{"n_layer": 13, "d_model": 96, "n_experts": 64, "experts_per_token": 6, "d_expert": 32, "d_shared_expert": 64, "activation": "swiglu", "moe_layers": [2, 3, 4, 5, 6, 7, 8, 9, 10, 11, 12], "router_score": "sigmoid", "normalize_top_k": true, "routed_scale": 1.0, "balance_loss": 0.00508, "balance_bias": false, "router_bias": true, "init_std_router": 0.0386, "lr_router": 0.00111, "n_head": 2, "n_kv_head": 2, "head_dim": 64, "vocab_size": 8192, "norm": "rmsnorm", "norm_place": "pre", "norm_eps": 1e-05, "positions": "rope", "rope_base": 4520.0, "rope_fraction": 1.0, "qk_norm": false, "attn_scale": 0.125, "tie_embeddings": false, "parallel_block": false, "init": "normal", "init_std_qkv": 0.102, "init_std_o": 0.0172, "init_std_up": 0.102, "init_std_down": 0.0122, "optimizer": "soap_variant", "lr": 0.00478, "lr_mult_qkv": 0.5, "beta1": 0.95, "beta2": 0.95, "lr_head": 0.0106, "warmup_steps": 200, "schedule": "wsd", "decay_fraction": 0.685, "decay_shape": "sqrt", "final_lr_fraction": 0.05, "batch_tokens": [65536, 131072, 262144], "seq_len": 512, "doc_mask": true, "train_tokens": 475300000, "steps": 3655, "dataset": "wikipedia_en"}
Below are experts of layer 5 (counted from 0) of a mixture-of-experts language model. Rows are named router (the router's row for the expert), gate (a neuron's input weights, with its number), up (a neuron's input weights, with its number), down (a neuron's output weights, with its number) and show model dimensions 0-95. Each number is 128 + 24 x the weight over its row's rms, rounded and kept within 0 to 255. Numbers have three digits each.
Before each expert's rows: "gets" lists some tokens that make up at least twice as much of what it gets as of all text. This comes from a sample of Wikipedia text that the model never trained on. Tokens count by the router's weight.

# expert 52
gets: "i", "0", "2", "u", "1", "ri"
router:109116080126135111151160130096148150078108117162156131152088113167130164141119107143146086113123108191123122085103134105125126105125146110127109145141101090118139152104129117117125126136128089078143100127140177141125127100134152154103126155139131097107153085124133113117078143175140163126
gate0:172162136118149081162168157083133141169122134125177118134091137134127130138135108138101136124159137102172131164136133144108124112144155144120091153144126109165156172104143125114164116110126090136124128132106156100108122132081140115141151137149127114110150103156154088121096125097143141059
up0:119148160103111125095163121149143095139115111129142120116143106119137122120099162097141146099119118160073131091139106133101110142098089123136155141064112156123102130106130113110128139148132103166164145099088146087121133098102104135121161171141152068123125097174146107134118130110147134171
down0:123124134118113152123170073122049110128122145133201104148114125140133112164125138141104150120129126160145111131130138138126133146069142125141085136141139173101107158119109131108090141139146144127084142123121103131133126108158132117143118106158085132133146131120095160169174094104091119143
gate1:082092110138101096116162124151138137119154145133127131117138137106149134153151119091114119081095167129148144123121104113120114066170131142099142196136124135139161175123179135150113150140099124134119110149172125130131143129126139143092111120107126113143129102095145081095131133147072157110
up1:126131096112157113112084141081134156138133124129144161146096179136120107142124110120137149143130150120124131135162147081172146129106133089147174151108168142119141136152099088103121129129166136138130141131079120164145109117135149114150137139178160132072094119125127138169172083126127116158
down1:115118079114131150146138146074149114113091105108131127128116101115147089143158098127131131104121095104149130117147123100122099138143120132153108153139130132158130118114161146172118145114103143138136114138117169080125091145173053136122137109124083117166132131100129135127174173161110100086
gate2:115129156112115108130111137112130138146074130137160119104092133096109137158148147126127140114134144130162075106094155132119129142137172166097088151117100129129112129079148141128144131101129088138159055119113161132136174132128132147095160133099111096103131103103112127132094147168111134078
up2:109144099127112144132108130093116153128144138108102097161096157162158164181145149150138120133124114107150121150133122099102125128167140102147134112146146164126169188136130134099090169123153125158146096149140142111109117156118072127160120129120124083140156108166099142114075125105165140130
down2:174161159092180112094109148202130113162117116114117122128117117114119108125134150134108123129119137155113129146105140085156113129125130142125154118103122104153162162117071147156158156145128144108158129181148136090155091112142097112116109120146165140114110154106160155101140129121148124088
gate3:122113080094130121124169128133151157105122093124143114100091152183121117143138100160121093060098115084134132131132135109119113127120148109134160105128124097113168154128071124144154090142105147118104128152108124110125179142085142113088107122143113096129149140144135089142113085153133133123
up3:107139149099114117136125173089133098129109159124139137112143145125160098138111128108096137146094154091054140127140127081085110155155139082135110136102137120085078163107138093138137134130093134100134094144114133108127083144143119135122156128124116128180092136139124177137103158117121140136
down3:175092166128078157134163122118174136167179126110121125124146126161114139079107136094142165141074140135135145102123128133168092145110101096129154145137106140141168146176112174133114118121146150088152120130140142169102098144139116106111101116131131147143120135109099147136122164105140133136
gate4:158088078134094111115183143102169158140118100135154150100106113101120150135128128111099120097157073144136157100142141143094143123146173160146132136127120104138153146103131102148117127134162123152115146130123179135073142108129084154098113152101092127154127132156134126108159126160111154123
up4:140150144162131131149110122146164158169162145122115092121164126130135123131128140128141133116141190143186121159095118126183110078144111125106132139148143116117121120158154113064086135109106150115149098137112109136165141163095157133118068110132160116121121114128149091126132085118126141127
down4:109100121150098146126121117151084127140128132146091073131137103151094165128116091119144127130126113139147112127120122156141096091105091138111112119138120147101110060170127125136158128140099098127130093116101184124123138132162094130164092152138168084123116111132117164120153176103164125122
gate5:144144104094189093138113169145140165113135173122142114134135120142095118101129127149096080102117149133124158105099148135120147132141114114100158099145085106126096206103111114133126140141113142104078141126095130123128132105146177131087084135092134116117133107132144158108098119108142131131
up5:136153147096086129146122076135120133165110167109098129132132124151147146113144113091067168121147152131130109135188143153088105152125158118104121140112170135069105074098126143114121121127113151125136121129164132121114084116112090093121149086138111161110118129147135143135160146138139110110
down5:118149113107107141118182111126154103131131132118138094155088172159115117125126138100163126144201144128118132081117133084140099116174143144133153125152143168120106121115171130135100119105109092112143127121131136112120148114096151142133133143047108113093142135104085130119153119130090129146
gate6:071111133126138126101079098150112122136082122120142124115132117116142143143116089127128095125105104143158113097128156097149147076147136132146137150143160137138144168114161110123150106117169101157134097115153126118174164123133120151081191120137151089088098134112136161120122147142154147097
up6:114111133115114149147113149093096105157081146131166154135104117083147128141092101137107097124100106159115129118120145124153119123080138127131118140121166145124157149119106115128183125163131113142141100161154149161157121137097117097151081103176132130121143124133110174104122188098167154128
down6:153125081143097088124117085153121149122146156097121114161152116163124108134138133097120133144099121084168099152097109139136146149103098124091125093123147116146100151113123108154138124127113108112133128102149105091119096107148125148112079115097099122094100150173162074176136142134110098139
gate7:117113115118147127134133099127102127122113139118108141145143114117169145130117122113063127099142133163111123134127133105157193157131129097132114146141095151075078113110129053155158134089139099094110116086150161146129081112105156135145127160156109127119107118155124107119126117123161149094
up7:125086137112145125186133119149147124125167106078166091148121123119103121118118140180112143139122115162124131115137161124125080122105104141128119097127122141150143116177157116112116178131140132155147168104159120154144165082128133102134157087151120138157161131090088174128153150144143123138
down7:152115144118127100151109106171157143112142149142112121137139115091145111150128149147115107064132144152154137112140128131138201144116083161107121130124117128131187120123135131123153120175093127111076153155134124126093125154147120128164138112123083120080115115153146135130079150164150148155
gate8:127083170148147120129146160138112112126086122168154104143134166118162156139128113129134129092112074177157100089099126112141122124133136088169148167147137118162124137094092089120142125143118131145180113126158131143141148083116141148154107122111088101101088111141120123138108168115132136149
up8:128127109120100138136156139170133140126172192109129140115157107115131149133129158136097123111145075130111123114121120136124131161107129112126134135124121156136131171085080134087091105125107116125164152120067129098150103140129200139134149172092114107165158125133112115135118170139098115121
down8:130127092139156138126167139122119140128119127133140158140121158090180137151130153147130104138136113139142091119132146126130173117145122114134091171145194114152118185098119130160136119143106146158152119094136093109160116101125168152119131151143105210110153124131145158125131180114109125120
gate9:108113145129105143133117120168142164121097084141189144090110097155118185134093128137153113117109133075124112076123132101121143178113124164148177133148126129107159161102139121125146132102120120105116128108124156151125182101112156174114155123100125141104142121082138127118128129136145149141
up9:158083133128141104148142111173151103154128139120194163123082132140127142167118100142129107151131120096126184169145155153111125145168123132089141152142160094174134103112112125142112088168109168120147132116153120120116134109098126114123113118123128121114101107141095141095101108155162100152
down9:174148110148095118175122148163121143085106126096113110144150120150087106161123113153091124138131099102177106148102106120084118153145114163129160147119132142149143149173133109153090127135117120127143130110143119091109157129128101122136150155118155130134128154151156180135143099184130086154
gate10:118146139107115116165139118091117151126157156176124138136121135146103175130133142105140095104123112135146121060110125142095114145138115172114118162122135149095110165068135130181148110120122114122129191120103168097117165103117128144106138136144136101134145087134082102111124120147126139089
up10:084090116140147146134110115123153142160077152077112107143114157119124149176130141153078099158101158115136168146116104094133123097133135140122118174142130122114127121085090132146120168151082127149094111149144125147113157102136141135102153129124159115143133103101096138151154154176156109122
down10:136125118107162147133127121144132111168152129136106129118134178117122122105169150141125128094098084086123148118093154131105120164157116148122128138120137154095088149138083132103185163088173155148159153141120144165163172120141132156138118110145127154153122107156128115148101176100117101146
gate11:101094154132178107104122140115132130141128117142135118124134143147129137119156096083147091135126152156152120077132118088122135168078157110089172134149111164119138184125143114134156135213082130136101102142110129130116132146122147128108117114157144121107118120135119143152159149159156138097
up11:170143133139170115106124113088134150132096078159132118129104115137128128149175137113115122126149110137091128110117103102117165151131146116113141148130108111129129147107066124151117149156140135125138188151145114120080139151176125131092115153151105105158160110160112122123110130091148145054
down11:127162145151162101093109149141106140101128136102094136171144151099169154113106147158152137137138115151159171116120141112140148186138141151132141105133168151143124155147137098149117135175108129112095159133102130131129117171097119130139170118113169168106113116136091117125142067088130131102
gate12:111107120150109124132094129110106124108081182097159136117110119136089163131122141166128119105110110185158156123113145068123115125182123145117128149144107143152142213130130144139108136119097135107154129143113147120156145126104114124124138144146091166132157111093130119113076139139143149117
up12:126143176124122137147134130165156155155158125104103120149145151070101142125084102142156128130135139176182108101113118125149158135096179117106134147110139135105121148158111125086125109145125123149102127117129151138145112146140097111153133160178135097152139149125153106091115064153103123099
down12:161154162123175136116164159112118135083116178129109110100153111139136114151156131159157130079157126142151114129159151122117131099165158120154155127125076102068099141128128115105139127152108129131110138129145117089110129111148106119122141128151141142139114065136093131110107122110098108068
gate13:113128102116111117138116130138133126114091108114132147087122137160128136140116089137130071132155141119139156082107114095126126147128150204120109164122157070127111170136145114111144141102142121152105125152117157150120128134143152125120215098123110105139138117083153176108104143114110126132
up13:137100148114120142135159099119131121133121120174122175129153107140116116117080104152136101165123122121111168142168142149134103138140148160180117145118178114125131197177106150106137102111093189142135114141162112083095130125111152120115113150116148104111138108119148137106130134165163119126
down13:102127136112084092129125106124110099112157092092089124111095142129111084159131076153121099196153084145117113144117159140137125091122129174149076110173092095154112154110158140154144100120120116153128109135088122112119137113109127150142107120127119104133095106120114118139138156128137103115
gate14:104152121103145155125149147122169114163122143112155104131156140144150150143101098112138138110115114145081156132119141106127112105166118157125155137116123122080159143091105115098115132148152156134142133102127158117122072175089185146104093121113095131137114090110124087110117132190117143158
up14:170127142133147131109113106157128144110163151154106130152129162101119130139156158115097124117087145109121160128140131134140107123104146131143105083124139100148181082128118164160128164100092140156060147128130118103103137106177139135137080137117123138111083160133150150141105095112178131124
down14:129141149076112122104111134076150115171140160135140134117127155101128126123167117139142105103135150105118125114134106127168118138138129119153141107161116134121086112083127176130140134128100133135103111110116133140151088139107062134117143136159102115154156046152086119109112132173091131116
gate15:135117136136132146124155149158120157127192156110090077181081147159119185132135116155129132083154115133121122129107133107152124142105141191122120160120134098134144135099121074140111130125115117097145125137125147120133126099114195136127117110148141109119117111165124167078101130136133133136
up15:140150119166169095125119121159134091112148125150116132121146155113106098089101164146158111154119086083115110116104161106100118120119096107132158124138113124180159158158116132086079140112103164163068102147112121128129122122146124122124125105154119111120150120113110069133106158111103109125
down15:127158121148146104139162183118106116175135142119128135109131123186101092107117145094135132093089182158162119071125134125111107147109127121132133096122169126122098121135165138119119142132148135146130154088136139151155106157087139109177118125137142128122143165090111117087118091102145106148
gate16:121108068105129105123113120121123111169091098158142114121103151130111149128114072118062080124124107121115148127123127123098112105094130111130140158097110156137159169101089112153153134104113151119123140194144161134137146101126163141125137102157138126141122096149176129132139100149162131109
up16:119122132129105142106099128073140134142161121155107153145074216085156148154114139132184107109108125137092129117122100089105100118097129139133125142118096140147125155107126140133122134131121124087159128125085137087169136102112117097103138127147102130134154100171131109106139168117120134123
down16:097143118133160103073153140124102136087123151107170142126101111099126091157154110110098109155150131128086162132115124135134132142100144076121159155121134130143106119128097106110106121122146137175110147140109101138150100134173168104136131140167112115162165195114140119141105170094132128128
gate17:142128069110100051152131139086136192115153117118129111133134119128133121133135128109141125118106130137131095085111151120137149155140154154136133134132114118103151154089073113131162135105126143127127116141143144156124122126159125083080138130098129078135106082179091144128129155094110121126
up17:131123102126139088122178126136138152121091164123122154164164088085103115190115173136117165103130115164086124124092107163148115123105147137129131147154116136115163123111119117127091096128163163198103159139141123151116111130128146139121113167124118156121134123149168114107123105116139135157
down17:137151141141091124108093083161143120130126108151092136141158128115143072111177131095181120150117134079130145116175135102143154144089124153075134089129129110125079112105153098093107114121118128094127132171141111134114161185142116129092141131104134126142102110112131121108146141131123116135
gate18:098127111110133113128103122095101108114132120118100166093139121143130112117129091084110113104104090158098150078127152100143132123090187124105163106106132103096122094116107094097120141086163105130121141119143154116149111139105133117143111102143087112109137104130128200111118106161168138117
up18:186125135114111119106125147109132128140121160128104155131162119063181134139144082108150129146113169149142090093134111098181106103139149111096126115123122104127128147134136110084137121160152161123115110141118124160084098146136157127096116103122157135093116088087144101137148148120097146147
down18:152108122135144115128133167133123128127112141147165116140106081082136164160123109144137078111156126160150106136128162100172074164159113121124114124118144094094106144171108103117154135146122110144153154124125148133174108141148130129143154145115071124102133124126107119184146142098104130181
gate19:129119123161115131085185145111163135135149141166127122163138113177153153139171141138122087056117124160125145151099136106154136122160127104153117127120114114117142136098122095123135074132127141122115132102134123111142115081115125167118152175109115126131126144138174170121150132114184153128
up19:111110126136098096163128139139145128147133120135139107115138177119116099170099153124116131137133147088146166121131144145110160137124108150109211178110146115146084118109135151149121130101093159141115125111140128134123148174106108128147133154146118104153142135130162104103163050105133090126
down19:144107116126116130139164048117120097122116109134115151132174117148135141126107176110097147092121138145143126103104114192119154113127124146180140151112145052086127156133099129108121135116132080106127146135112163129138109118105136119106118117112120134126122114128091092134169091134118099109
gate20:114141117125106119152127113139133156108123101112144137132127088135148143136111113127137084093146099127085197102081128124138115124146109173121079162098174072045109134155109106160154109122134135106116146107141161146131122107089138109116144097106128119122123125139104112126107155132145110138
up20:159120104107145142106115125097156113145123143103121151133127080118143118162108091119110154099108153122145114120125146073116121090124130140180144096134141126155139113125161163115113121100173158175141115138143131149163125148138171116117181121107125132112113097035150128125142104132124132147
down20:133138090122109129063145118129113132151096139122091186124107100107140131128108101143082123132146138163127131086104170142156112126152140174149136093139096131098158121111153126114159129145181102183122096104105137142165111168123132120157116157116120119102162098123119119123098124113153151115
gate21:078102063146111124129154109181096129129113147120129134171104134097144126162132152169103133125138148147080109134137158136114141147121113157149127113138093057105116152092120087132117134125096102138129102127136140137150088094120135154142101127082105135131144090139115140107108094158110119136
up21:083126096127124126144126115116111106109110141195115174123120161167174116146154140136192129134116128155098158112165141116121127138147077124130121128114131143101141106084090123151152073120131098106195077136111124122135124143133127162151111106159136143118135133098116141110129132132156152135
down21:062178103105159125099105112157152135162094129151138117134125153125150145146125106185084152127147138152130100134156157092146164103177124141107137135152113115144147127124108129139138125130128095144095120164130132109126113087144086115114165095142150174104149112120138149114105088155118148155
gate22:101052108110085164129147121105138144103098125111133144127121150118115141159112163117176125112123108147153114102123133102148131121120153122108167152124105142114142172122131120130120134181127122112104160143078147106130102080150125141096170152165120098101150105118175135112111088128141165117
up22:160102129149117146147136133123143087145105147146130085113107134179108125128170130143166141116099157162114119105164104185081080120151093155124103106128153123147071152157143154139113133157141131119130142127163133128123153143149127132154120098121119140143111138106084118128202156122117121134
down22:123168125119148123137107111107106100128145099123148156117107175126145101081123143109129145104122079118185138088076130080091140096135144137102115131115124131143101167124102092139124130130111118158122137117124140136118093150136178128123122121134105122089133097133136102144106105204145114173
gate23:086133084134151141125131182124144189124142119169154109136134156127146172143138109130113119090108120141149089101122103128150103138154139156132157133111119144131164122076137121150175157166138123069126102102122140126117132145131130140114085094107107084124123084138105146091119136105108152123
up23:071115137128103109139098112139168139127139150106105139122131117096189093127106133109139120113091141125101123165098140135058118154142133119134122119176113141110072126120119083139122123116114160165130115119117108164121150141133125149163122123139152159117124124085121175138128145064159131151
down23:141139134097133138113122137122149149132069130139160136097128146126171145099046109145156134124135141128108055112111099129133130081097150124117136134154174154155117115129168095147130143103083114121114144098149118124132167172129129118113118114170148115090140151117134130110125142138171131139
gate24:138131094136127077141130137167125136129084128118181173160133125115098159147145111104075094120098086128160123109137093130126119138152187129120114124138105148104130142120111154089117137121111135101132129105150139173085081145085140172113124113107075133118099130119123105115111123144142141107
up24:163133100108085141122135131120133162115130155088064137154154141126130123117124140128196117105136145072085102141150139149103146145156138142123077128115125110082100126131115082138128154126173121136122175132135133127114135171129145163141136168154118150178153138139123140143148111128152158132
down24:109161100164143121108115152157102152082073116114129139129168116111114126182146155153122139136075120092172136139139086162122119120108104149112134118094130088117161094093118142086155125129131123152135097141156105162174118087093143108143119125099090128130132130157135137133150119141104124138
gate25:147146129118133091142135144112142107102113112155154126134126163135121162118129103132138131137141109128109139115091133163144111133159145143112094178132119102134115128107135112153125118106156111088172132133118165101126109139109075149132067057120047111138157134111132117098127142167146162104
up25:128135144116212146131136159120163104121110130118104121144092152130139148090113144129139134135127075155112072115120083101137118103111120111135135124119126145111125129100124111123070115134105133109119121157071130106132118129123139164117135071108117155144114124144119156092186117086102130164
down25:169144185113113086157112128100095106097139099127122145152109090135120110078124137069103156140129138094152124158122117123132135144146148143144144121132109143129124121135105163113102129091103127115145136097134140131095093150129110159148151115088129112114178151117104113057123092112106130087
gate26:130204100123151111137100150135137123147094087151136112111075092128176129133158129109105137133138134115133173117125107144124132110138122111102183140133107100100166113095151087136162163120153105134129125104125138105126100117105138126111070122139081130113119089120127141138103160099140166117
up26:136149094103120123166101136148125159136083176139154156109140165105087123145120114153131119119122161118134116157144116147113107096172078113142134193159111143090161117140128117122133137116154127137152107120138150123153119212139152130137151132183124117134109112153136135117084148141152118123
down26:170102149124029136100128132135126162088133127112122122134127133110061120144127135119168177117146157096126130148148152110108162156111118154142134087116160149117160112117123133106145146112139157129070109087114112124125122132147139124148130142119113149116132111070118103127158108137107110117
gate27:144130084089154124140119115152104139128112087094158126143118127166157150126124125140123100126162113116168125125121123094098135177100147097124128157121113135086153195134121107096114161165083153109154115146113162132104146125128102147124138087138104111176125118134081091117102131125161138154
up27:128153123110145117135117176086139091135158115144150124162104133105124157115117096154208136092147113102107152156108174165133141118146116118149121104112113135103205130094126164130089143132127097143108088165140155141124122130085127113126119115132112136151125125094120099091125123145140151119
down27:142121156121110164109183080116126096142141114132122118141110121151136138139130112117153161114130159123154131078180164138122139132126133169133124174148119180156117144092163111149090126109086092152113151152110101078097158099101088111144120137092147123101130097116131130128141146101114150120
gate28:126113161134143066137139125148119157124122103097166133110156142144083110163136142129116134110155131150107109115120126171142145103058152087109154087129116112095137125121136104150116139157128105139156178118137151138121148112109164151182107121152111135144103078104105081121105129138100142123
up28:094139157133127141136121132129130140150118200113099075097173151082157120116115101104144125126151119094125133121153129176096104150136131122103120175118142124139110132148108171143137139101119126105108072162105120105167132156134116135106053126125106121140140162145134133106155125122132122091
down28:121110158165098120168129092109134130159122121126105140133110082116125127132091129147088130132081115121158131122190116142116153118105096120142113114172108116120111155155160168147090123109162099115175081134147155149090139119120157134112141121115111148133112173128123108100109096125083108168
gate29:100149102125123076118133131104102111150118139148158112113117120140105125109106114103136129112148127117135137130123136128109128107144115100126149128128126097085124139106147105092110138151091122088106113179104148103135130142102108111054124162145084099173106110079108133103072124150068137097
up29:117125083108154123137185134127094109158121104116144126115123111162157146116165133139121138135152147143173082084163131141153119124101111144125136151146088160117122128114137137084135117069103120084119158123121145118150104112111126133112132129187105087176135117151122138134157138130061128139
down29:097138142116140151151116129087132103110132174079164148110095127141122134098129140120126131136133162131137129126133152156132129095139123128167154135155123177169139125101134138138100115127133094172077136105134134115154132130161139120159109116183121073124117154191097169118138107178145122151
gate30:123134118065130125098147136114095188130098150120115159138144073145141136155103104105143132130130158158120098133103121165146072142124130138127111157138105152130118146143133101134173101093118120161154114126145152179094125120139142133105109162134126112125115090123113084113115145173124183142
up30:130197129129127168087094127141117141112117146150180134105189118110136165133157121165175129128108157127095138160105157096151109115157179096140115123133093132116155140156134130135150174133125097133134114144118161127119132165144109110136097137107111120167152124105143114126105181140131129142
down30:143118099115136132113125165108095097122096089109096149125107146135172133129089142125163091155169114113137141117097142112143146108139129111164105156113097154136158109151118117133099170144151114128157132098147104137111101133196102091129138147097157191149130160102095119135116139111131090129
gate31:155155091116078143156124138121123144139126117135145138154098111153136145117123123114131119112138130087167113115126106102122148107154185136145109147153128131177129145115114123065137125121085113129126145105135142161094158134066192157146132142132125133114109084106119121119089102149105158080
up31:141104132136112129102153108134152107121213112175079140169139168111131092120124139141122114117130139128115122099154095141124176118104167168093160082111133115155113148139119098129100116124158185158119139124172118114095131106115128121103136129151150107137141120136130148139141153180123136140
down31:179130094118076114153072140132168135085130164107129126119098121156160128134134138079130118174157132136149116123127125137149091113115077129167116146136169153142112123141137129155101156101111087107118107145116141103112110107178082112125120103140114122143129118171156111163118144135115101150